Weights of a small mixture-of-experts language model, trained from scratch on English Wikipedia.
Size: 9 layers, width 192, vocabulary 32768, 62.3M parameters.
Experts: 256 experts in each of 5 layers, 64 SwiGLU neurons an expert, 6 picks a token, a sigmoid router, a shared expert of 64 neurons.
Training: a variant of Muon for the experts, 525M tokens, 8008 steps.
Below are experts of layer 2 (counted from 0) of a mixture-of-experts language model. Rows are named router (the router's row for the expert), gate (a neuron's input weights, with its number), up (a neuron's input weights, with its number) and show model dimensions 0-63. Each number is 128 + 24 x the weight over its row's rms, rounded and kept within 0 to 255. Numbers have three digits each.
Before each expert's rows: a language model's description of what the expert responds to. This comes from a sample of Wikipedia text that the model never trained on.

# expert 20
Sentence-ending periods. Periods and other final punctuation ending prose sentences, plus decimal points in coordinates and percentages, such as 54.629 and 49.40.
router:124122136073154138150126164124148110121154086100103125145091113096144149157149143134158094136112095143186131127090133120162141120095133128139136081157126157132121136124155109121157149113104155
gate0:134142141131198097114150142101111076167124142127134130088107132157141112169133127141145150143156099136143143177117112154163127142147098111173165107144142101110105138137124105089133139112147185
up0:135119089144116126138132089115101114100134161119164136129103149142141142113173108185125165126142136100112128130152115149107097104111127085104154114148114099092156143091147127133123131153143146
gate1:105133104077143131149110133106122116137116155102123134107151140078158113126110128107093143165150105132159152137107149146115147120123168148099097130142113153133132128171111153143109143140078118
up1:099117121118184112123143176125132103123122154093099127129110117093153164098078162087077149136151120111142118141103125137083169153097158147101098102131105150095147123124142152119157145145101151
gate2:146180166105153132104152144137116118132130133175130134154110119095117101125124161154131108109123137125128085148133101147070120140144140047179119113086115127169175147098153117148133117140121136
up2:140100073178127099135107137120152118119089142103122130105144127169167134145118097145117124126106131094116142089127123102144166113101125142090148157160144131080146075157104142112160094109140142
gate3:116158136133188133134151154108133129162087120154082122137114158099129159110145116133123138118145156122148079136111178110148086162137150084138104094134146090134119140153118143093087140131142128
up3:134147161104126161100099141135151135106101161125151154101146139149113074147100111122134127117139142118156181174118091159095104102092105137106116129120126113158138132119154124136123103097153128
gate4:132161134129133159133144112109118128150169140123106089143106065126122072166151152122160136108132129120161115104140178124120081157158132180173081110142099122151145141095114128156122110113129116
up4:138130129128142119105132151106141153115151121129110127124096150120123134150171137118123095173165108112165111126095131107117133115126159094149064093141102128157152134125137126122111080095156136
gate5:139126188142122110093138164130100112168127143112095106122141113132179139096155148115137147112106111074124147122110133161084155161090136171114112149088122124134115130102151156140136125106180061
up5:124131114100105118126148131130116100125165179180139102143113127119116122153120105160136129147091150124160137159119136131107105156128127163129123128142136115130095161112169146116140126107112126
gate6:108154119113147097126140128124111154120132144116119122125139113065127102114159125136149120117110149136127145128146069117153120140151116089143097112168169125074139098178103126133114123128172139
up6:173081134127125086096127130136145123133137142096115095185125123081146126094140155107132127113126144116122134168127128153126095122143134119157112101119157134090092143134133121179106092133119154
gate7:115115127116129113157093097117076130094144124130123171129114121119086163111152144114153171133145120122183140129144170166120083108131150166129127083136076111139109136156157128144158100135124168
up7:133144167123156092123128157162141117137199111171133119133142111125110163153148132126152086136173113122112126137145135104136133117136131128104144108124108143144134088129123091072152128092106166
gate8:106120148114106113123197159145138104104157150122108114141129143112124131115132132080112125130114123124148104179171109110111167134123071165139123153115123160158118147139157120107112162094099129
up8:139112111136125188158067082107131147131133128131145163106122147128151129151131158161109152151132109136120143113134152127128114099153133098100165139164145145146147117128133167143148108171121141
gate9:134137122098111087146144142122095150122145135071098114077125100137113113195147133129158116135099083119104102180087145159123121122133079132157127124160140146133086109083142151134132135114073102
up9:135119133139108162089131138114128134150124126175152137164114119152139113097145102163091106148148165138094147076134097088162108129149165142149121152106153116109151154152084121137117178102188141
gate10:117134080155166148080120133085118149166090126133135158125146137152139164095156093122131132130150121126182116146135160134166131136155128145145152109118128179134139122129145152086105138122120122
up10:119095083139138140102115119133092131174118114157115153105130140115093156144183083090139125138181118138174112139089147164141082097129111151126134120162145137112129127117133112110117133116126112
gate11:119126100114107111136115145114145053157131160107146086154120106097117168125181122115131105125127163129159122103095120103120144153162142131129136089099112096121136114077178108076118136144139093
up11:083121133125114167127116166125153098193142159128121101097108110110108100127125180090110135083076160151168139127171170135132157144136142145137128109109124087164100151155175138121110152102128091
gate12:137178114113109133076123111144163107140140150121148123136150184080125137098121111129160182145085135084177096093119151111113115131122146098153110114115101124124153144154107128113123127126151114
up12:107095135129128122163150110180114118073152133093114132113176149073131126072142170105133172143135109139153115111104166126054109134125112142175124091137108142153136123115134119103175137116142146
gate13:121137127139146070169121103130117120166133136107075070057106152090137121168126135076140150173109092114189145121116116112155155144125133162141115156144107107125129150141131091141118085115061147
up13:139116114094151175127130082160128141125124121151147160202153114143122131088135128130130123128154142163110092126156109136107093129111137097106158101153156131096120091130138134122141127164156123
gate14:063136148149138126167116143140103125128144132160109148139164116133116152117099110088170117124113146120162109113176136089129118166115151131130122147103132139078133102119093110120121130118152126
up14:152087142120141135117134123145162127144107108109142136100101138119150100151142139185087142153143136120085191128113089156114123088152148105158167119106134114139128135156101147128148123147099166
gate15:131125173147127133128161133098131118122100140122105194091127168143135182105160182153114152118114116158095134152073145150125141116144163113095144139149103134118145136132126106130096103180129124
up15:119117081117117137057153129121117113096133102124134146136177126121121115129101145125122099111129109100138090104139110091096091088133162170128085125161159120119109077103123127128138137111152093
gate16:103164123097133133164095151136164148138143118110135118167118114160141144098153128093122150118122084141139124106125144159107093134136100153114119136160159135140142159146150130137132162086093127
up16:116113131150163099153161135125161173137127096099136143146106095095169144130109134119140113112073153128103153081120110134167165127130148149151128113134146101124132107126142122143119144115092095
gate17:115164134099119118153085155140057076107148164117112138160127132158156172116134117085177136136177103106142113117127138108107116100097135091113119124118098153169160133148133128147099184147127135
up17:135130152123122075138135145117130192131170150126172117142135076161118121086103160121118126146095124092104168120112093158152118099125116118155165143121099108142129151111085102127125108100157129
gate18:140152161120111106126118162122124125123143133155118072159105097141129126121149157121145123098129104127204140142119133127110134138121121092113111123172140154142127113139093155159105135130126115
up18:116147176152083126134114145156147128108144121177168119158111130143156145121115172123089106105158094111166136147128123109093127124117141056103150112171120145168114099157083147169162098115141101
gate19:123141143118167180162069102141109118143203112142144115127109150121120128104148137127170125115117126155149117130166173127143095130149158116133136086138124139151122128123124150111113116143125158
up19:145126160075138124144089147127130100116140104091102090132132144141132116131122157109098120142121134143145145123156137137141116131138096139072139133139092128115134147180147122120111120134113134
gate20:123131135127110108160099114131111117127113144163109142155122121118129122136140094125173109089140185135105132123114149112116103142154162127101127110094150127127121102095143135137124136143167107
up20:127145117123160132105116154115148123068132121143162093111097145156125118124102134137108165164130073135138141131140128114138174092132080149168135163167104146142101105151128137144138143140087149
gate21:157141116107156095123115137104127112122155118138144152120113148172130082101102131136091122145143144126150149127100163121123099128133159097064150117136149143173122116129114122104115102151148154
up21:146131133093170113122098108124137107117152119137158152122156116158140120141142159133091139150110148133123157133139132113127105102087165094062126113117134101200166133130076112114114133137126168
gate22:139113115106134108138115077169135098143123093132140072121085146095128131110125159122126146124148089145111159122144138130132120153098091152116104166157123155119146101151148168122078139153108101
up22:124147095110128127133105124166116123128130114142135113072119125111110154124155122121139128111152082117118135121137130157153064178111100144140131162170096142156151123115107128106088153146117107
gate23:132099105104139122136108148116149123117118155163112114170109127116087150121136127092125115167123133131147107145134121122147136146148113123125162061112172129125062087173135120095155090114139187
up23:116136090093118107133120115102134128135093153140089144154108126061086110128126124117162167140109139145120086140116108091133105120135113110108107093101170084104120145157081084144154125128136146
gate24:121123159165126139067116149120134113127150121154129143110128150119141116148124095129123133098173167139173108121126111103156134133149151135111141116133110127089129128131130148113167097115110148
up24:132107127100100131132090122100096139125101112103142134111142166124128140129140121129172116086138124131150081121140148116139129123163137130103128112139139087093127152075087125172160084129085168
gate25:105115088141108135165114169153096145141134112126115152116140150102100114156125131110137068110127138130165106136148124141074122111140153116125160119103141137140128092109181141147118110135170136
up25:110121125132100153119109174153123124145160107116116154091150157091119110148124138101125093111124150125147099122161122127085138116127129140113160122106155111168148116094192162139096115152188107
gate26:140128088097091144085081129117076126110116126124136110112148148146112104142141121151141118138148136099083130120120145132148117117149144119075125106137104139128081098121138116148110133146086105
up26:133139152126114138119123135127112104120154127144127117109107148122151160152169125141143094162154129134154147108072119150126147105143108122137132155142117174134132097109125099130130117182102134
gate27:124140129104119121124160185136154130112146099126182151119143077088117148104141092088134128122128116113108134095137140084093126173123140119148149131143108137137149128137134124128141105105114104
up27:132137134126128127101116106125122128152108150144069098130103182183128109145099159145122151128099158113174100169119125140161169073118136129118110134119128088147114164122131127115109136118130150
gate28:114113108152131131152127133120152133141146155106167153123172114140136159128121123154144115114143137136122117085085133148132162108147103164161122117173143176117104115091121105119160125114131156
up28:122110127105137116128117148133136163104153106086112129096155084098133108129141157192098092148135112129148135093142122132105150137141122124113112153152125099100153102139124159135103139137137174
gate29:080150123123137145141086098130114115117117108144115122146153104174199077135138171148137111130138129091128111134127122146107126106120126113128112105106078167153118125113098123112117163107131137
up29:111114120147143136099094135171104122158122114092135147140151112119138145121142173089134103112152115140110143104135098141123103165110115112168138116119116127093143108139125119171142091160147144
gate30:131088109086141129126164086093105131115140094147140131117118093115138132109129135121128132142183119121138104139096135144091088120163120111146100121147137128141106107136150139161189109174155124
up30:124086127160089096113107103092143086127114138142147165133112168121140128128147149087111119101192109126128119143131160113103128124157130108180172123125132135149109128130134151114101121137117150
gate31:154120160108171091154100152093129124088153109105131142095103140110100096164149103101134164160119119142164102149113128129135109123129163134136110125165091132124119117078111104123122107109082167
up31:118180105099120104123123093123142129172101104110110106172155128125132147115122150144133094119098121093117122133107117131100132129142094119153145106080126129112138155167167137146107111134170163
gate32:113181120121138098156110172104121145135128142127109166092098111084130125169145100154132121119148107123120138101123134127115148172135151143160109143144130147126088106080150127123096145115103121
up32:133107133087096109144102152128077179137129126148118133167130157136094112119105134162150093082131134162128113103153118073149121148119132133082129115128127119107160110115153163081088082129143148
gate33:139127099125143129128101125106108132098120142157172117136151169152184122143115117134148136106115153140164089155156109128147127094119106122142083091146168163142149113139144119150140107146112170
up33:132153132133098165099138106141152114117104154128112142131141129095119125099140126118112164145159133135104104126127114130075110130143130121129168168103084133096101150126129090152139102115145079
gate34:123117125087157140094159099150106112144141155128133118195127106174147127088139154176108143118130133195128106154058124098130152156128111140092144096135141132134129121124140158124113117152122123
up34:148102126116133110106140119170121127134094146161138156175134122178148115110143157155141081106117152106131093117156127141089145119151111062130118112088138130116145101054152139112125095088136144
gate35:161114103109151124162124125150158135157148111146124104134168165120146087163130106176120145131140131124106100117150136131154112129098114170129130122147129097159119163097148088118168099104119124
up35:168111146131111096124118162161158093127123104116129077155143137135152128175131101141150151110135125153137083135127146150141134105113149164147118090121125121138119120127182099102110106085135161
gate36:122080110120152112089152104158137144137127198125097114144117142149096127127148106169136126155134149162131163116122131088142133079166166121115144164136094158149111111139105146102112156135118149
up36:140047102165145121107117112155121140166128141103085112142085136171134108116133120131168106161150109145168143125071162122159110114156144110126126175119131175108119092179127161157162153155093132
gate37:171103141123139138134153155154154080079119107126152116143157164110094202125106126133098108159157109136148159067119126190144150123137145100158110132143125121118153113108135114123094114134175144
up37:162106137139122107141129112106151103135104109159142087108144124142143172151115158094124138194124107174155157078163135194139160119120131086171119114148110141101153137127126125174141097148146157
gate38:136113075137117139051109126136179145160098126110146143113140166093121116132160136140137158084124148132164100166107144119114093129149149193180140099099147132125113173167156156143125124146120107
up38:083121192108129106187147127130075169121129128158087126158127077122118128135128158149127117135153125119120146095161136120091130121154116060095136142145134125144124078095089116132132115111168130
gate39:096069159147172120133104160126136140139151108127116132075163133148116101120124132095131099108153131185119160089119142182113130136124114120128107152118098141168119089132166105093143166113143143
up39:115150150133095128121178112124128118119119147162148116144150154128160140118116170147146121118130139177124146066157135079124164109133111121138115128145132136170117103154164165082122118151153114
gate40:148187123139124146110110181131124120119175093097186149144123125093132115148132144142094121137162156138175102142132118154084159107131105098124097125167116139129137088127132135107139141119160167
up40:117130135128092141110124140113094103126148135113131159137123118115118122173144148094150122092130150118168135143142147153107086174128138126108153118084141153139107124083143157119111119133171119
gate41:119149136130120160090111143116107111161101154181173114168104080177113091141168088113124121139128100107103088102158137135101107136110090123166127145120116141116092111109128103092172117118105100
up41:153152133121111142152107073143135161107148092103137116124147157091139159112098170145168149179103186104167154097118128130134145114152166149141146125145121123131161145109125139153108093106148134
gate42:110108121152159117134110113176127133187149143125082132136132118075126132097184166099150152125155157085111147165139136096108155112117157137151135170119125109174143115116170102124128127092138092
up42:142125147078106131064096131127156152107086138134120111115113110150137137116103165153095107154128160101099102122114129154137141129124098145118139148112115124117123098145152122106111112153142107
gate43:158179134158141114126149145124097138122130131097107136144143147071158133117119124139173147122114107152160123137128149140138106117130157100140136132134102177129126111078116109175107125105139096
up43:145169101161087101123129131129109153127113147101090133164103153088150139121139103141164159092103107141139114150123174096126123125141177102155120145102117167135139101105136108142127129082170114
gate44:148128108121139080169116160146115177122115154144108085086109111144118102165139110133149126107111138116161115162127114164134114125134121129133156146123191121160118116154161153125153090134160153
up44:106094131097108139111154095130128115141120122120147107187115134116109168116117101134146168155094133134118150137081139086164150137123133178091105099099118117117110173106103105174141130156123100
gate45:106092133122133197137104130112127137140107109123110141103157101091106145118170089084108110095157104157148130141130133120143110114143113141116117109146117130144105143130160094121180096150090102
up45:136121162113112156129103137119140115170147125131174094038168127124160127117121121138098158134147143092137130101119114167103121157138175103161134174125162175131140102122137144153132125135088101
gate46:126113129151105136067105158144153070131114146109119114148126124170135149114152130128105159133168137098173121103140145130134110147149140146161139148091139135169115137107153122059143150087116134
up46:166099155108159116113134101117100114146169144133097113085119165072141102149132139128122111118093129153102151170112106110118136126149125134134126104189136113106107106170150140156078136125126120
gate47:126090101140118079129129159174133134152137112122155162139143150141142134139157147106168125131189086117100144129133148140108156076117136100135152161146125128100168066133148109158132119119134147
up47:108122154108121147099131156124131098127091168155135110119135123102134077122143107129094116149126174137149118106179119116083123170134107065145134108107181148133145097111132137146158135134113138
gate48:117126127136110163111131161090096156106119133125132125091149138153136091182096134118093127161127120126152112105142121138172165131133126131155116172126117159151133162133124135115112119141086101
up48:118109165112118148105134117076071133128184124093133096125146127149105119150130134095107115156151148154126121135171115127130139091139085151120120151120134179126147124103074159124114118109136065
gate49:122128184152120138116091153075127129131135145127152165139098119077141128077114146150147160154116120126104106137099160120073184159136115137088132124082130109129106166117122106116102106127174113
up49:123144177140127147147092100126090102151163137078100136176101123144126140129115121120131068151105118119101137152141134119110136114083147123132154101139169119148167121105127100132125153088115178
gate50:128140102116148121144150145124136097141097112149123101104081137145106115112133122144127097152077176140154126129079126158125130114124175123108082077083140101148149166121138124165126149136110127
up50:126107142140127126104123129129145137163118105138097095116082104128143116110123141127176157163115150144125117149080100123124119112107147136067124129120158110189146135148133150166098177130120144
gate51:131130106143153137147148136146156121150150128145126146156155148163118158105122128105125073148114171123113082141100106106138120138129130109133133105171138175146142106157157128115151164081142104
up51:137108126105086133151071098141097134108097106100109134119099131126184103176137132130147167117140120098112165136155112169127163122136140112131153156085084088139105117125134130109094101146141154
gate52:172175100124112126143115129129120116108142154129127099093115114166088125169138067120155121143131144085159096123111145130159076116122116121110142122151105128116166108163154143107163100094130102
up52:116090119097159100161112121153152147134116107104135144167139084105127148132111146104128164156154151112113150096111138116140154132146064099115109144131105146144154125139138151176130158150182117
gate53:117097100128129143152107131133092153141165113151148095173129128133167116139110092097194138128165148134158124154081140119140122113128105132116165147118132141119151097130157139121112125156158070
up53:119160160113137140118153146099165102134097140115091169085131146140130110139133113149050144107101162125122119101144136118157132139130165115103083129153102112144093172125093122153148142121113178
gate54:156124110111123119136104161145116172143133152152160124122111106141126153120089165118156136094094105155174114128153175137154122096149108100123103112103106141129133106105083127131111139111097131
up54:133145130126125097142134157108142161145153127120143141117106074151138114148129111116125129107069103157136082144117149128143100101114153104073138153110067154157157151140108123134062152122101096
gate55:127103134123123139133156134122117149101129105133161102177152150149168191101112126151136132095097113163114115104116173156139128113147094154060151113136114167187127079112134171101139120103151122
up55:150113146129145110098178129152087091115131147134160128172177112148190156168123129148110113119118111149073137117103164149144111106120098143162142108091122126139141082115101145129133136118136091
gate56:115117081149168128144106155208123089140155094145137147097141140145103154144126096143110128105149137103127100117120169131149147154144125165116107110141144170140085124112138087111157174072125124
up56:119150146134109102192163107142141159098127125137104114156112099116095104125125159092165138116126122125147139162117135099063103128126138084155152118130119141130106164140122135143144116156133138
gate57:098145160110119109100175140136102131107124160183099108134123116107121123090147129161136123193135108096125120114124132136154100139116106128154128140136167139110133130153096140104118158102104083
up57:088148129136097140095166162079105138126173098133146141141109148110155133098127136152149144116122097138091123116145113115145120139116125110161140122116125175101102137101119138145162141140093158
gate58:090177126091160117123121142122104137131135120129143109143115098162138129155124173114111137166108103093114112153100111150163127135136117115117119118129158125152125115110113108117118142091124109
up58:130103133101100149113126108106112127157117125134125097128166110112164150130113144145133103103125119097138122107119139145122139066125083148159089130105133123152177128107147141142125113187122111
gate59:113132106140173103142110181117168131140139122128122192146176123152101122127139148152141119066132146113132118148117135096107158118086129123127127175127128104147139129110125067114126132120160161
up59:135115144085105127124177121138076119110124170143150065103088152123128144132104134103116123164152108151116135088137120129143116123145067151125124090139120143122118181098132145105137113148109093
gate60:123052091127122143154149122124152151109167130126103113148141149137066129094123134110128128122168093121123172125182119127107083134133098114099113112118112118130140153092095159087164131112090152
up60:169200121100113102142134154137095128108121129129141119102139126153134141155157092134167157159122109121157132119137123135129138107126118132133162142132127166175172129140129091129140122152101117
gate61:083131121176112120088150128155121148178143131156127134136137110111172122121131125099100112103144136118124104152115130099111110153154146093107114116120131168170106080066157146159164147107183124
up61:121081135105126127175117090164101109120108129123091121111141173111064162117124093154138141143126140139076150122160134132110188112130137161085119134137112115088126129177137133108138086161098156
gate62:124154152157105075162091129155117113161136116137104177143122121104117096157109113146126124117103153114088125108154127103159125096118121122141112123161119088172145125120111108124135119130109132
up62:138126119122115112133121120100112100152157136070115117119128133171134158123121098089153125163134137165145153152087127121119132152127135154081123126108104147111127135162117164115103158139104078
gate63:096119143153142124102142120103123094140133103079148095144131155134112099169113154154148131119150137123122122085151133135154119170140139154177109134129142126136109089161141121161138127134140108
up63:123104131103125131165083148119131149115108142172131167142163135129142150121114091109134119104109128133126121144112150090073117100125138100134149144124129130105113153080095112112141152158128115